config.toml
n_experts = 256
routed_scale = 1.0
lr_router = 0.00115
norm_place = "pre"
init = "normal"
init_std_up = 0.0207
init_std_down = 0.00517
weight_decay = 0.096
lr_head = 0.0152
schedule = "wsd"
decay_shape = "linear"
dataset = "wikipedia_en"
Below are experts of layer 2 (counted from 0) of a mixture-of-experts language model. Rows are named router (the router's row for the expert), up (a neuron's input weights, with its number) and show model dimensions 0-127. Each number is 500 + 25 x the weight over its row's rms, rounded and kept within 0 to 999. Numbers have three digits each.
Before each expert's rows: a language model's description of what the expert responds to. This comes from a sample of Wikipedia text that the model never trained on.

# expert 10
Description: Opening pieces of common nouns and words, often about broadcasting, buses, stations and services, such as Sat-urdays, rout-es, radio, just.
router:488506475531503508510505487494513497488497489494540470501493522508446511506501493504501445527473533476528526533492476482521472487512480497505485536475505463446505516490512519499499514479504481532498541486472496513485520490470521542479487473532461519513540466519495537530528465482527468463466501469535437513490497547524506507510537455543513491518513496430500503493457546512503528538503
up5:497503505525532435512486538530481486475473501487502540466546522526475512470474486523493499508500523494504495530543517457513479499476526527478494484489536502454499506506527469507513461492505517510491501517494478503508522499516513502501494490461561496492545482487503542519499453465464505478477533537506457512485512517496492449542514541475497506523491487483456480509438525547462469536494
up6:503499481497484512465489411505497535538508489501512501463514493537459507473492513520480546476499513499540532477505505481491485497540574504508534515532514479506506492520525494487473441529477513542536534513515483498433510520476513489478479517523509528489532503515472501530528535444500481506530484486518456485495482470504495524498502504497456497476512482518499506499517484454494549493483
up7:435502471506489502522537489488544499504502480477480500489479478486490478532485435509474474524455510520523555541532499544505497474554526501459501510503499508458478526513517476472539539537493484525542470466491491524478503493536528532467475498485492504537461470505496498509511522488529506478477519528488495522470476505534514505501485492474545513481486495466490523502456521482499471508549
up8:520465429511513495514541468501483475523491503528515531499481523476446515491523510498453486540491531521517543477486473485524518504498529467471477557480468457528436509514553486525482494484519526473490554508528490495502472497534536530494514489507514501464561438519508524514516489485507507503492515514530444519476490489484528485513491493497498484515484520484483485522472511488500496508499
up9:469542482495491509451530502533491479565492446512531521512509486503518519471478461486504541525492515496503528486517507548520555471471469481492516464507458492517502508503555494464455490525506517468515487499509514468522512521497465488532505510488437499499536500521520502491500494469480545472467517506478483527516493473533511490519509512476521450505519520469484497490481494521476527562478
up10:501493522494521492506550494507483509429506513494514482502478509526485512502501487525520432509492526493481479493464493497481438535495469519475546487501535465503497529517526471463498483464480493509498476576455456519519519508508494491484502486546488493499501532496493522510517501474523484505529523505486511469505504448525487520554518494490491545480532468516471552486499443505497520535498
up11:464483465503533469469533504517495494463491515522487535478472538484482494516501481486506535505495492483538499512477479528517536484470491424477515545487538453478481489568505478471518506491501464526492527494488499481449465508488563526485487510507520515495488451475502493522505530502511496506491517509498454503482499517528516475530512503467525506518454530514463504504479510477520507563538
up12:488496485534498512555451494431524519501497476493519507506482516474502501504540540508480521496437504503502485480514491513512481523543554545498473525474460523456489502481509511538496538492511474549493540491481500502478467484488503509470513533503513474458527544557459496520544481501541490482484502484496468513515493550484531482479506474490491471510475513528518464500506523497532503511500
up13:477490484490487486493552438497518503499462501499516474495470519483491554466536505498522484498453535505529528536503524491601504479518484483530484461518530499491512489549498493518515510502515465470500471493470507499497504492465522510489527473542521513506485482492513493550522508472505465497485520495507505523516482470482536515502493510466476501477504496506469536499436496507518458565491
up14:472501503506495444501516502523546520465489526492491522516530540494428534482522491512537543517530535495483511479505460518476499516488480491474532506471490474486515532544518516493496519457503483470496549478535491492474478511506485504505486499542510522524480498513491535521493445457489462458469526479511544497509502464467516517539488498524493506462502484504486486471506534539485529558494
up15:456495468507470518504487465532502487465467483510516539486457527475506500467481496506462466526490545521516495514528509491487505508512444524492509483474522503478524483479509491492476504481540505485474514534497451511493547460481556480522474500516512508483506535530490496512570453468518502505473530456543521488488515525520519524494513510506469510466528500446495539494471518501544518512533
up16:496471478494492484529504433468510480487525495484401519496464529495472465504527506493527474485508484552477540540507525484515513516474490502513517521478541491495521526488496523494510486448513532466510522498485510499467475469501500520447497489496492500511507494497473545510506477469489514481498519495509505527506513492494499505497464517525488552480552497510501491549495537480547569504474

# expert 34
Description: Prepositions fixed by a preceding verb or phrase, chiefly to, of and by, as in referred to, according to, inducted into.
router:487498484550529432529453483511521519502510478459510490535503477501484498458467503515457475480505508516572505510502482533491536464496508484528471532509496517488500512517497500489486531520483467504445536505483496507478521518453517534486470469490500502482534511542529524537493451474504548461497485499517471526484519501514541532509516486478473496481474523463505530508522489524516491511550
up9:450494432500561466501505483457479550477508490489491520523478488506511492476459526523464497504483528472518478500507487499513504459502470521481492514500450579508553522547526505513491541503490482488462493528527529467481492487518499503478459513501485517492498548484524488511503513480502491496500466509535504527497475465514528512488566529522490462483518487487468516485506492520467489511519
up10:453458477531539501487511483500497504486522517540497508519496530531463520487467485524470495524501510520507465532502518525476515480490500497471484488498515520505524501447503479465500550499491482491455505572502475497546545495509499478507456495503487516464518495483499508518528479533546504502506502499487470496493492507517496515562481486528472509490503460442498553488471475509538478495577
up11:500450510516496485499550490474529479497488485570421515549520505490479506463507467490516437493506500546514499521495485494487533481498518469507494548497487513515484489493483495470496545453533496481471524514467517484456514532522511496495518512510511504496531531515517493517555510483504569479509495491527483513467489506505502510518463496482487482493506545508454466478500538533489500523478
up12:489517523540557504526452519484562550480525491504510470506508496504496501474555505471546491494499525500486488491516537522492495531524518507491516482498565502442484509492489494516488504479478488518467534473502483523465501510488516530501474493505484508508492489538493548472523464487515528462470522496529519491496542530483486561512504488506473473433499486481485452508491531528489527518472
up13:474510515533491496522520482487546476495505524513478503529513498510479511501499475510487532497498540522543492541536498487470514487481501490514492459474536496487496511454492498482435582475477501458500507520482464503503492509462477504473460498495558507485489524503487536523486509492548548504469498475489473518486487493521525540531484494522493488488483493520493494511476467539514522495593
up14:496454491508477451515469477529534537529486511528486525477515497480439481463502519468493545484547508519496466488499507495518517505514534448467520513509519506487484491529486503486533458499515479495467579480517509504485494508529517523475472529527479503520494500517520531511467481499467493467471528497512497472508533443485521534490511487515517513446534515508522467503545509512488508555504
up15:502516503516541510473514537515472504486474487488484505497466522498519526468464484505509533518513492465502483500539524459518460546474494533513455491544459524518553459514486488487473480454517517522546516539481483492480530458427486493503476520499532520520481457533505490529496472467493523509506496506491567534449507505524490513477496505508497517500547507492519511465498496490472498515508
up16:503519464521492519491505512504537503502488477471511497499509509518519471507493449519523497498480485499514499486531513530512506498559461440500531553513497522477505512458535447457466491475471504548457476511469438488531521495497538480486485486475537517470514480501503510506494472518499487487492496488535486518489521519512539519519524495497460544479539475462492461466488565507484529499473
up17:501481473508502469482492486516526531486470522481529475491501507526486511476466520507510524487515509487466527487506515487542474517489478500488524522468479539496550513534491506501491454499495476497452539555552514477490473480487496547391472512515469519538519518541518479496500517482484493485484488495508476516485494460472525547524500509534499536490524473493498542480512504490513491505548
up18:528488508534494496561482512510494529505524450484472492510496505544461484486495509544448485487492516526564537509482480511478527449503470494497478532509495470504498494525518473448520522515475496537497498503476474491461520503463515503525552464524515475464547470504490559534501491492554529474527492495526494489501518483519530495514502499488479494483496518471503533486519491484554461513492
up19:492517487514531483531531496509479474482512485474482519525507486527498538515522470485490440487462526498526509531470497509533504511491464515503450499490481498523450505519471495484484555502502481456460480512479516454512518510450546526539500518550513516476527478502514505513537527464509495481533503507528525549491488505529520506531517468515449487555520500527516489519453498447500499498504
up20:505481482508545496500472492501494523466495468509537490474475487527502482488505481483488492516530542466564533486496493471517495513477508557515501485475515546480513502499468493485502526530428480442464472520461504525493519508452514555535510505520539495454499468484514514507516500425494493507504485499525516509488498521550529506479486485517502483513473526516522516477486513479489528471541

# expert 60
Description: And, ampersands, commas and pipes linking people's names in credits and lists, as in Dave Willis & Matt Maiellaro or Joe and Darby.
router:482497487513509442525480484451523505484494453471513514476496505499461505469473503541445481533491547502553512506510487520525493501515511496490469477483497508481504517464546492462500494527523528484514516500430468487503512459508531543486489509488475528501519487520523486518480505450537531472490551482525474504483523483547573506513515484549476492520489519485499510521515490494519498496523
up0:480521491516507457482473515467530515465501527480514467494464463511491520488459480533463465470551511507493529489509483466569483500503508474486502537496486543546487479474524477498512496496511506487510507505499450504496505525476486530507502462529509541482492489526530488464548521505499458505484488460518453529499458512518560509505506508524456505504542527480473494504524561487491500478500
up1:459463452516468502496496483513538464502480515496495482524504490499497490494507527476538504465472513532501517477525477559529507492469449503542470500522497476467469525465526549532516542507507474501464509508520496474450540507450536523501496495499517537511474467485433517546503523504463498487525500510523470512521480501492536544527477501500485496495466516532497490480485530496479474523506
up2:504543491514493508517486476501493470501428491460522526506505486530489508498484543496475500520541477509494474498468511443527546479495503468506484513521535498507513521527524496505501493522510493503475515511450439504498516451484514487554486480498497493494493473490529470533530465486516507505524508481553514468459513545530488477519552455528453519469487499542532513469522508483502516475479
up3:478508473510505480548472503535492535508529452514493475504509508530450505495481542531539434530519497502501502545529493477510513534501529501499539467505528483522488461524495501484489475447495479474442491535468459491462506485502498488463481437530563472501513495540506485491495515494495502502486512467521512510519507492501505483532487523482506506521483472498524544512526451521511531514476
up4:470478489501528492523576473463470479524519509503493504485527535498505501501508430491474470494489524537494512468505484531449508519492515496492513495526520511516469469454515494507530514486512456546521487521484492456478532463511512476483514489470489500501519506469523544519507533475555511496494488488538504508469465453508463527520500533545452533516495495488482490497508472494472528514546
up5:518489569510539481531479526528508470490511488554455501505550505505496489482548482475506500503495501488492489489530506495449521507459543455505457526487542497466484506489497522527539498480504507535526493512554496514461450528488497498513468510492503516499490516500483517527482483437438465465498488511513518478514503514503484515532518459513534524466481526448496499521500506509480495525498
up6:467451490521526464505531481498475462492499470474515505467488530517493498433498520519534505465466486551512508471547499552475487535499453512533485501490472463518505517490530504523514538506466483551451470521453512477484499527477521535486490498525531493440495507464483549533510495456507500496508516519481505479506515495489548521510491532504516492492509506490490495496510529522464524520495
up7:493468535494476473484503474438499515504529494482511533513457525514476492466481530524515484539466501512514479527486464503476524507473559520469499469495482530485470541541546506449526496490484478501492523495512489498462461490483480494461454524508489508491500495508538539537500500493524526487464549513532537506529512506470510460545505475485499492525484523500535549465503485544508515490495
up8:502530512477486525523509504507479559504504473528512491482508470491437487519521514506452462495487542468516535515495494469486493462470542511480489493497431442476500478502534508495498510524549514482493510516517508482495503476518503524514476499534511529462484502485513499498520517516524471459501523509482487475457508528522497502534498428507488520555511507507520480489498540546537536523539
up9:485520501467535525493522540486491516518512443507459527507510493488478521520498493491496482491470497471524479506541535501530494491541503521500473473481534536502556479507560516493522500494514511486506514546486512501516516491490467510456549486502493474461479547534480489500486496478500509495489507503528501553524508473503474498492521515538472486491469554422437487465481476468486513505511
up10:494498503498504466549554490520479501493511489483528473466473535538467495475493485530462438523512505495511527507471541486521510456455524506492517498473518494484503487529534500472476503507505501507484457528489438496532491525522489487507447500499550522508503449482545503504509470526509503504441507518460484494510472509530505504519527523513491479487503492483523534455459496565485508490516
up11:492495477499509479507475497496470489482479484469476514519455501567496509508488474523528492528528514544520452499519509516538494476529495478515513510491557518480523497503510520521488491452465498510489470451487504516470498533497514458510496536517515542504515505497423446479489468480479523505512476510519564482502538515513506522510534493470543504486509495518514504474491523539540444508469

# expert 58
Description: Spaced em or en dashes in table cells, the article a, and opening pieces of names, such as De, Ale, Ba.
router:474487466533524453533501449540525536524497462475499486468489530471478503460485508489470476509488522482538489508547531472495479473487480490455470480510489507461516514496556466483513548472524454487482518507471486512500539511467533482485499503546495512484512475501502525523513490494495508475483519459546489493505491530494533520542530523543471523486510524477526481458500518527499506540517
up0:487480532501511490536536470520516497517502473499434512505495464523483506514455540546439513508531533487516508481534484509532505484486456485477521474500494507534506508524515497500534494440460501500473495510496533533497450503491496460452540478507479528520536533497466533462504459489459492475482481486524542529532523487542503539496518499502513477482521501489471498505528514494487483467516
up1:449474488504479495538469511477489435492473504474489549469500508481482527483499528472539481533459516514500505498512442506478503508524480528528472505471513497457499516508476515506526509495500514504491548483483508524495513499496491498503516491492425539500511518525513524539470547475468510483493493477533432504495510517477499549509523510525475505480491544517451513470483514538481506546527
up2:527513486498484514502494523503471460491493462484509520474497458499476534529480463491504494542450538475513521507516482477488492455512505466482509501480470488491491492529508566457465465491481495468483504527506499503509505518480537472484495565459478529452512514481485491517518499492460523507528481556483481507484534537578518523523515493491516486514459484521477472512535492536479482505490
up3:464508503490493512522484466541497489506493482532467458492519496504482501565515520517512461544507527530460488473534520509496489517465469523496503463507525482501523487510500507507496513461500474505516465540475499468486454480523523511446523445519544510519537514520489483494509484500483510499451507466544482484490499476508506454547492509536518504465489540490532511511465447493489465550499
up4:485507437507504470497494530481510493534492462513505493492466505474473525495511425502506486498498540473529487526493497502470483488487507535497470510533488474436539485476542524521518517467510471516499495509518484473473535502468499509501478515520491497498521501518482472559494498496505501463465551501523475482487545514476510507572504517522488517495456506468511449481492536487519507531556
up5:483501501522489469507511509493547469492528495486478493525451474531467501533502488508555506509486490480532489547508486489490491484526516488448448538483481518502496498512494512463503487520549484473519511465540501498483479489524462504480496528477494522529479437470528466504508531465512496470480501467517515516479500544516582468500515481509501528504488549460499546524485529523500484481522
up6:506507486533462493494462463507473519466519481451516451502480490514526514495509492500494497506473561519503525469511555539506503527498518469493479475515484492516528486501515510439503516542485526490465508479464489479495530476509520500525519524467480483480522514478512462564547536479508495498481562500459492486448505484507516536552510509445498488540484504517485504498512504495512461506510
up7:431464539523482485506499495500558490540512493502502472476477520476474528509498494521425502551505510501515516546450457498496466515495497499495527507500499500457516471493519491448501498491477500499569502526500452498482506485522469504515491505505517516538506486505511496502483555498527507497498494473538474518498459506492531509545519476489465505450482552487500509477465500515485514536484
up8:493511510488496526575454463480451496485510476470493487492469480498475543505518497504497445507481526478544500521536532490491489470507507444499472515519476495459473483469565527483505510494530469495479517482515477511493486526450503498522519501482529505499521501507545491474504541495528523473459494484528515520506490535494540528514507487504556555504516488478495494505473530532534498482526
up9:486459566541480532487544476536519493516492458493475528521479493488494490526453524503478519524474498494501534528504507519514552497515462508471489543502486536539496499518534426446466489486485487499521520522483488506478481478482508507495489462523543515508505468516476514493533515466494492495544466489513490527500463497497493538508524495477475468483542508492509528444468486520493471516497
up10:509454486490507438535513511508483494459502507464527526486517538515452498538512535517455435498511513474505504536498518489485496499511476449482535509490520469511496473527533484513500532504473493503503529566534474491505467513488472500504512493482513523499528472482481504478537508488482485505503553477508486503465526516517497538481547526521490557486503466468504480538478508457492503461527
up11:481488497483495485503489492502495500499502476494465534479497502478500456481478498521497507528475511550589492533514473465484471507511491513524503502521490516483553444525517489465503511493493491507491541463470519523441534490468504490525429519519502500488542495508530514484481453499526514458504533460507510493503533511525488499511507499528536451529498521503493512562515508517505458538484

# expert 49
Description: Prepositions after verbs like "aired", "went", "released", such as "on", "to", "at", plus TV, broadcast, network names, and Japanese kana.
router:496532459506481504475503485522522554473476477502470490488472546506475508504469495532509437523490546502530481497510494492511519438479476455474526486485463512477537516524528518499517492449501519514507528494481506503480507498470489506483505484516471498508513499539516526520504508484479538481466555447497510533497498524487521537505518481503502478502532523436515512486488470498480523564550
up1:492527423469492484480500477503530502488472481496469488476451542484515470475498522497485498490528532512555522496478507479529497463511472485485531478500473569484508496550534517488537545486500453495483530532491527459480524497458501468463470490538475501499505510457524495500522525491471545490487481503517497525505509496474556540494542521510528488510497515539507480503485492512495497512505
up2:483546455497516492480497535543486492531514553480475542501514523523496549482466485508530446530509482490474520517496475535478489470507495512506480480518480479489488461496556516482492525461495485508469536532514493457473525460458474539468510536463484515486551490455499494502500515489509509502490508486477482522470488480529568543501528522457489515502473502506507510496485505497464521511491
up3:499524509498514471505511512504471539467492506470472489519501499485500523535513505506507474595536504525520505458489517523512521450461552546468518487541498530541502499482515468467465497471480501481505523506488445524490489492528501533497512487506538471484542488516492474481486473471469527483478544457481510509471539501480525534489516471473526507529465520497514519494511502496471488543491
up4:479495458534522477494499518491487496541460485506479548478539523500511452519515468531517464512511518508508508499498493511438483524511502469528517488511507542454505468481479516516521530481503468511491486497534481495491499450478486440479504472490499554511526510482531510513474485498467522499459468512537498535499525477465486534511500524470479546428486528470518489518524506500535522486524
up5:527533502497537536450516523512485510543455535497487500500485527533507530508493474530569507523446478481505520517524461507481525464508463525462502532503478485499503499484534519471537496451500495505483504508443463490499537498518541491522500506481470516517495445543493501496479487460462490497458457487508484485514499502475540476506529491488515510533476503498500494518472531506526552514502
up6:542489518511487491494463480482560518461473495518476503433467504494499510487539487538497489519493500471507504478478522497514491544535496526495529543468463472495499504510516485530484490497498474489544501504497497520496500478461473500493506537527453477500510488462488480573517508473520502479518538473499460547482497538472554497506482533566506498505507512492482465512524524493533525537499
up7:476517441564503522477475525479499487507510464521507550560456502502524496549534503498491499533450503467525492486499471522489486458501517500500496515495496511520498496513530482450511543504532492501517517510473463516463532451537496515524539528473527534466486473482479519496516525502531505501456516461530531501505485519500498441551482504473491476510508530471490509483502516489494524485503
up8:511480522472538518508482480534465517498498501508495513465492499497426514450460526554502466509521537503512484492484527482509484473472505479467475509542440479494487493437508500517516514506485484529509490479496548479526490518494520490492492513523476526539463510495524508516558513461473505486531491523491517472477544505493527515517541452459514519512507498471517516485501482532536500502552
up9:474503485512490515469496489505505499546497478527474488490556531505482519524532469546489522513469516478493499543490481508554529458500439517441460496520533494503524494517533487485489504507554529471483500502546447497510533497514477498487503507494476484509493474535465542491486551491510498490450490464538524535460469501501505509538516515441512515485514523483492503477473495522499498487500
up10:476482451519517501528537495483521486503546455492522482543456526530502539481507503519514515507488500539502492538471525526515510499536498508441496510478492522501494530490513464500516491472504492476493484508497481515486467532526466494486521471469503492492500499460477474468495498488521451505476507522487523501489419452508494489525490528554513554528498478468487545511496491493564492535526
up11:497496444506473481519558479483521515507501469535491537530526547505490526498482507491487466474494519513515498537504495473496495474489515442494503517522483501474480465505511501479511485451475513487528513494508514497460487516462517502512450533506565499500527510525498534486473525488517542477495525499490501492478537515484506531527549457545510496492486528481471446517445547522456495506521
up12:504524467539511463514463516501552458512540517478520506508461511482506562475485495522529472487493537514527485497532499527501462514494494501517549530448487499444517512488486509517484508493509498506522513501498496510508517505434471501526565512530496516470492523488492480518514496494509498471489504473516509527493476541477490544484505560497472479459511509453475506470483476495530512524559

# expert 2
Description: Adverb endings and degree or negation words after auxiliaries, such as severely, easily, chronically, not, more, rather, been.
router:466501480494479506505517501511512559489509471469463458509468532532450545472439510501464480513517541543536527499500512534514504486496522494471484492490490479500533518513507506485528477493498490460491538498498456503492534521488546534468488478527501505464546454527539551523530494486529500467492501480558438522508494494481527495527506478479485513491497465494492510481490499518508510510527
up0:468504506487485483501542484456515531503502482487521507533501487518485517525489465514489539523473532472489512523563529513538519504515450452457493478464506551484469485516508475498502490431538485532507493486485481494514506467529536469471494524535492481485519495454489494504503494529445505482511510471504492522535514495502480503514515498553501465432495490520511499500467509506555529489520
up1:515513451507479493492482485509500508495439502508469560477515526516499522520458499501520480479464557502501487495494471492510521490478514546539530448452467525491512554519505537494513483497524529474499512505521550511471548471501538500513518480521482501504511477502471470531491485493487496468517510519538462473489474544478503529518498468498564474464505476509482465489510508502469485521529
up2:511541505491515514503478501513505545518517509475524493487490530508491483526478480510506498485529497520499535480517497511536513466484457504496520507481489565451477465476509493447498493486506483493447503549512482481488525497507560515478528516504503487458512459500471486504509477480492534480471521514548481530513494534499538467491545560530454461499490510518442544515500507457479499507471
up3:501508522497493503503483512499472508509460537489482512498507429547439517531494534492544487516514508481501544502484501492534526471525486541503518481497462480517533467520492506493492484482507459533502508497459497501480486447437461520433546492505494518546525491476465486516536503515484505488509507481475482525495495491526514547498503496521506468479504509467516553536502465479502516535478
up4:535497441505492497528481503496494471531539493508483510542530568512466488467484498495502449489514526493526462489494509530459558472537487505495467522508494487487524494531507498495537517476520484489522525527527507502466506444469485485554490491487477474472535514491529509512530468487509519470492503501549479537492499466455504508519521528494534507467518515453488539455477485484509486509512
up5:492516493501471517485529512487518511520462520482512539524490550529493525501504488489550497490518446508482483522487478514509547429498556482484475465490483539513508507477545516512519487490515486492551531486500494480474536496506509495534482483474497487509537479505509461513502460483497486451524504496534495466501490518524523510523535513540478510478473482495473509441437486488502540549523
up6:452466508492500489462463440520497541518501527470524469478451514465483521493487512539524475481508548472525481434508544507517482476524493487559462507530458518498467492467515526465516532516476489499519510506474488518468546505467510550500516496497540483509497513521505454515533525495543499526520484494496513522488507502521543516505479538505484500521490471509505509473515482487528513478494
up7:481521498540473529533511468472487481511559476513493495518476525503486511499485495508515521536509518517520489451549500529513500468494529501447457507503475543506527530530517519477492478466500439519538510466461478392504464513559537487498519492484478529512486490521480510525498518494519486496519501475516513505492487537485501471522494510517489479504521500489539491495464484509494496495528
up8:477473502495533472494488495482493512535525475533499541485530523518435510474495557527495468486515536532486511543459519509483518460506456465444476539491485485490475487493513524506508501497527526529539499482488498491491449507511522479517502497468481509454501469519520461524526532497538525473520514528462502525493509508492529491541536433494515502528504539466492500474510505506524469487496
up9:471499507479503504475508484495508507500485456484485498506475521488445482482505500520454513520455510544508547561487565556502504522505517540499495527488498497503495449488505475466509495511547523498471472516499492454479506500486521523543492491504516500470533527508543477504541480486496455499467503515516478511482474484507526482550542515467513482527510536488470523511463551507482455515486
up10:478514487518516462514554491497516539525473476494515496431462566524472519497508498504483475470487529532481524497511548515511457498465508495482518470468504487502469511489491452479482482495474514517509520536471474538508469464519502505484527470548488527524499500515496508511488518501519489491494489524472557493490453469492507524546493501498559529533512467494509448506484512505527545488490
up11:511413473504469487521522502476517504501469489508488472487529489532482530509473503473437496537520552497503508498536489511559521485496525491512500483495499516481520517525484489524496500480521514506491477491498502461513524511512508477486528523520558521527506471513495505452469530448472502457537470516489457522483501494516473475495522487537515521523500499505461489525477576499456510509524

# expert 62
Description: Colons after field names in infobox lists and taxonomy boxes, such as Kingdom:, Family:, Released:, plus coordinate punctuation.
router:492467480529472512523502532530525480549460486440491480516492464505485507536466472478469497530508531519518477490547524483544525479498511487475514534467496507484526520505529519510517517500489478519493520484489497495469517519502520493499449525508510531534497495535496512500556441455496488449481491468495471514464520490498573480493512452483491517474498539501517497491490475506556498500521
up1:468508467508481501469525503495467501447477472511492499502497554526497512455479462519531459518482525467534505478490496520512524450532522513531525564473500490505551539543481539504508476517491502538479536512553507482464509527494461503507473496468485505529508472490520475500509511521466489488481486484511483522466521500438512493496564510478507508472498497473484497464529512502481512533504
up2:504516455480492513503574546496487500537480488509491537471499462524494507530467490514494484506437522504534503509522537473525479491478460475518483507520529472476485503475522502517472488538490506512510519544517513458518524491461509481531507495518484469470518493516486487522516479463542560493526494474492499484488471553541524486523557524479534473481454509495493522457489503491525515493497
up3:512478506487481477481491510553477497508497512529508497508450544504462501546514498482504465589472499483498516469549518483490482540487527510537524459519503476531518476518468486492449477497517489532495495513476505515466455480497484521503526454489552483513541481518485466505485502497509517491477510490508493495509518479521530487516482505499465475483518546503484552555479464490503485537473
up4:482470468511508499532546456470475524540488460519530544488536507500493495505500492523514511500506519502492450509467466526486513522525540511505501500493511514494477512449484518511492535503444444476505489474507464491495525476547514505501471466496501512547527537529505535507463514481538522508509507471529463533459485516465530496502499553513461467504461507482472492470512500516495489472545
up5:547517493523470459491535490454486493521497506499510495467492489511502507469499481527527500501491475499499486495497490443454513493501511476453468555508510497445515483466511502483478486452514502504538504493527477552450520516546519507554476470473468523524522508470512547522500496502475529477496481482519478499536549532518518469525519533487440526531502510486530478500480516506478508526505
up6:505455411532498528519484468490528506511511494546493465522496508476492517498487544530478505500496537504512481453494519459506520470490492500485463499481499479515468516478525497501503521497556485484469485513462436557504547488492473493496490497513470503473534524452494505523530517500542492482485500501504451523500533539495503473498507473492546511515476491526517477533487527524513541516496
up7:490522485538470484491481516507509501529500442467481537497523511478476509494464507520493468477483539477535508517532457494496528509546496483503512497485461457485466514482540482477507471537553509521520507527502509511538491475507492513516480509494478503516485490488495506550516487479494479465513525528508473512542503495488542464514478443568483471509545532469516562501505481478471532523485
up8:469475493542496501496469543479519561559530467512484519505553498453509502492516460488446490506501518507549513510510483495519535469508479478490500495517502486479474486492497485485489490525499526499504490460503501464492454510509507493539516523490490546503503497561521500480520534481501535462496483475491500487465529482476557466504486448466524526522484529502499532550500502461486525522526
up9:458523485477497528469513491539479496519490518523505533514449557534520499512474465482507479487469516466510523522507491524561527441513458485528524523516494485491537468540509503460497492491471501501466460505485515453503480490463511508445529489511488483477520526492507499508526490455555490498500479507513521539473471530485537495526488516460507516499504493469515499459484523467483511502544
up10:482479487507485481532526461470510516464516509516531510499450505529514501514544477502489468492482491498476508514484507517506512508495525512524498453500463469454441555512503519468483502513474534475445478543414494497544539486534528495482502493498511539494510510497478494514528497458518466504480504502485514472518537527487509531541489490477493525553473477476503471517501536535516491509496
up11:537479494527511513539465502522523500516484502504458497494483499495507478487515523486482473492488494502545497490554489467529505457515531451493466452541457495489515515509533490492541547508527501490487506530479493502479525488479472480500447531519488480517503490495524466447498512498460559500505508483506513508475561492500515492482538491487486533447491523537483480560488503487446521517522
up12:482496463493545484508504525484530546517493474465507489514521491495472520526504494492500506510525524525521489517531540488528494482464531502457515502490472482467470458521508509513502527512552522546468530447501520483553446491457498480486485541526490516510504484534498509458521501458564536474469507485513486520479534521496500483458545501490491547450484500505476473515485508502514491483498

# expert 7
Description: Verb-ending pieces and adverbs completing a word, such as -ed, -ly, -ated, plus "again", "later", "initially" in narrative history.
router:476489483504480443496509522477509538497485480474508455495474517507517560508446488480476479508534547522519530539489524547537493455494515519448537503520471500444537489497507507505517507484516508491496543522480506480489489464483521556490474482531473531499529484539534511537526492503504509471493537475528451505494523489496523478524531487496507512497492470474457535467494478484496512497517
up0:513493513496477488497521500520493501462507449493502462540550488498490509460473504556474478517534545520501497509526495480564514474525487516520478466479491504471523504528523477527525476473503516499556502530481500497454498469482482476521464503475471504511536535511481471502497548517509475472455539487524446490504530483490470530525497508488475492484515510446512560488523492467499504524506
up1:488508417501444469507479509506501518521533491491499557489506544465504534479500480494544473501513495513499455489481489525540518465487494477512531516465456523552493509547478543501485511486503527449490510532538506473464511499480493480511496493498501503515484506500526529477485520475483470483527519485499472535493494500477541527480504482506521493502528503504505477536516443507506494509576
up2:523537502525511521529514499506501490491434485481461508493523484555497536501484475530451497503498502508508485540515523478503503482467466461551510483475467508481474452456524468500463489460527509519507498547497483512479522463518553482522527490483523500492507508514480520474529474496489541487461494524503489490522552546514501466496508481502481451509506479488488508556534502461476510514473
up3:499502509479500514519534517577473531510475490502499473470506504525513543474495494497532445514544488497493507496489529509512494462525486555515494507514478449474507484511546531501504467465493466491448533509488504523460497468463479527498441470501503504480513493536493501526534495508512502469509585493472469478471497497523512503537511458504496502510473527497527538482501493508500499539488
up4:531490488505523495492489508497518469483461442529504504516508559492470504499513436504492484519508574554513455534517555513473553530493518505522428480467525490492505476508475488511522522480528504506493520514511483521493490487493517496503494512468523493510500476489482494489510492498517486475455492496575478482497461504510512505533497563507499501524493485469498475555470490501493484499491
up5:518477511488483501477528489498498529525548490519452507518466528481448529493493521520524505493499489531519460470505495480532507471492522504446516511503512482500533510499560547445496469473492545531459527517507525477487503525516515496515464484493526468486539494517483491486534520474516474482493552448502489505488527491538548479496537496479533494485504523547483489511517502541486489510552
up6:442473524504494476470439527481505511503501514472508468516472512461481538452500499500528498485461495487543520470518509550500484499548534518513518533529482493482486481463508486460493498524493451489507503487485497488487509425495504504511480485490505524474519485547517508510528538501528513500528549482485451510506528476481564495518512490497510511503509482490454503490494534498515556537486
up7:517458492527530486481497494470502497486481473538552515493527513489526493493478475469492470509472509512501483493462538550486507468518536489495503517460535506500475504508497511478498564524547474481446529534476479543488487483548526545488460505496503526495478495498500515503502569495476497494494556493501483508512530497513486479535470456571510477512480529489467487487517483502478522497514
up8:473506506482466464548468535483491537510502464490546501456495505490493499534490502494535450497472512496498517479521472479495484499474544458495528531483472484415489499512527521490496486515506506504519503531475507507531459504503494481436461476511536512515508488465507514502495501493507497490524498503502500529477541485486544509557506518473548502487496483513492536527471529518564505545491
up9:483499489508517485496493517485480468472521495539459487455493526511497486502565475496475488501495503523499495567496553542504497440512494527477498517514464491551528493432483504513501491484473545512481490494535514497480542518504478494526487511512503529439500532513489532490532495489519495494454506507528495520454505475487522532514516458518499480542493477437488497530492480527480499489523
up10:492485488552506477474498487491531471516510457524523524529489528522459481476528508527509456448500455451500527517452494526519488478484526490490456503499512507497487526488512458516485496522486475513498529568467498550510520473521502500492519478482446502472532521521520490536555484497508576511483484519502491502474502523471506518539494484506517524505508450488471472482510476495486503479517
up11:462455497495463490491549475519489492492456495506472505509497482476531508495502470490494482484529454481545478535516523489547496470503503467487488491494488513464522497494509483501513480465539516522519478446514501461505493488543521501515494542488492514442518521515480476509517535485486547495487541462507527500466550557506492503507497476476521557500527524490505513503476549471554526490526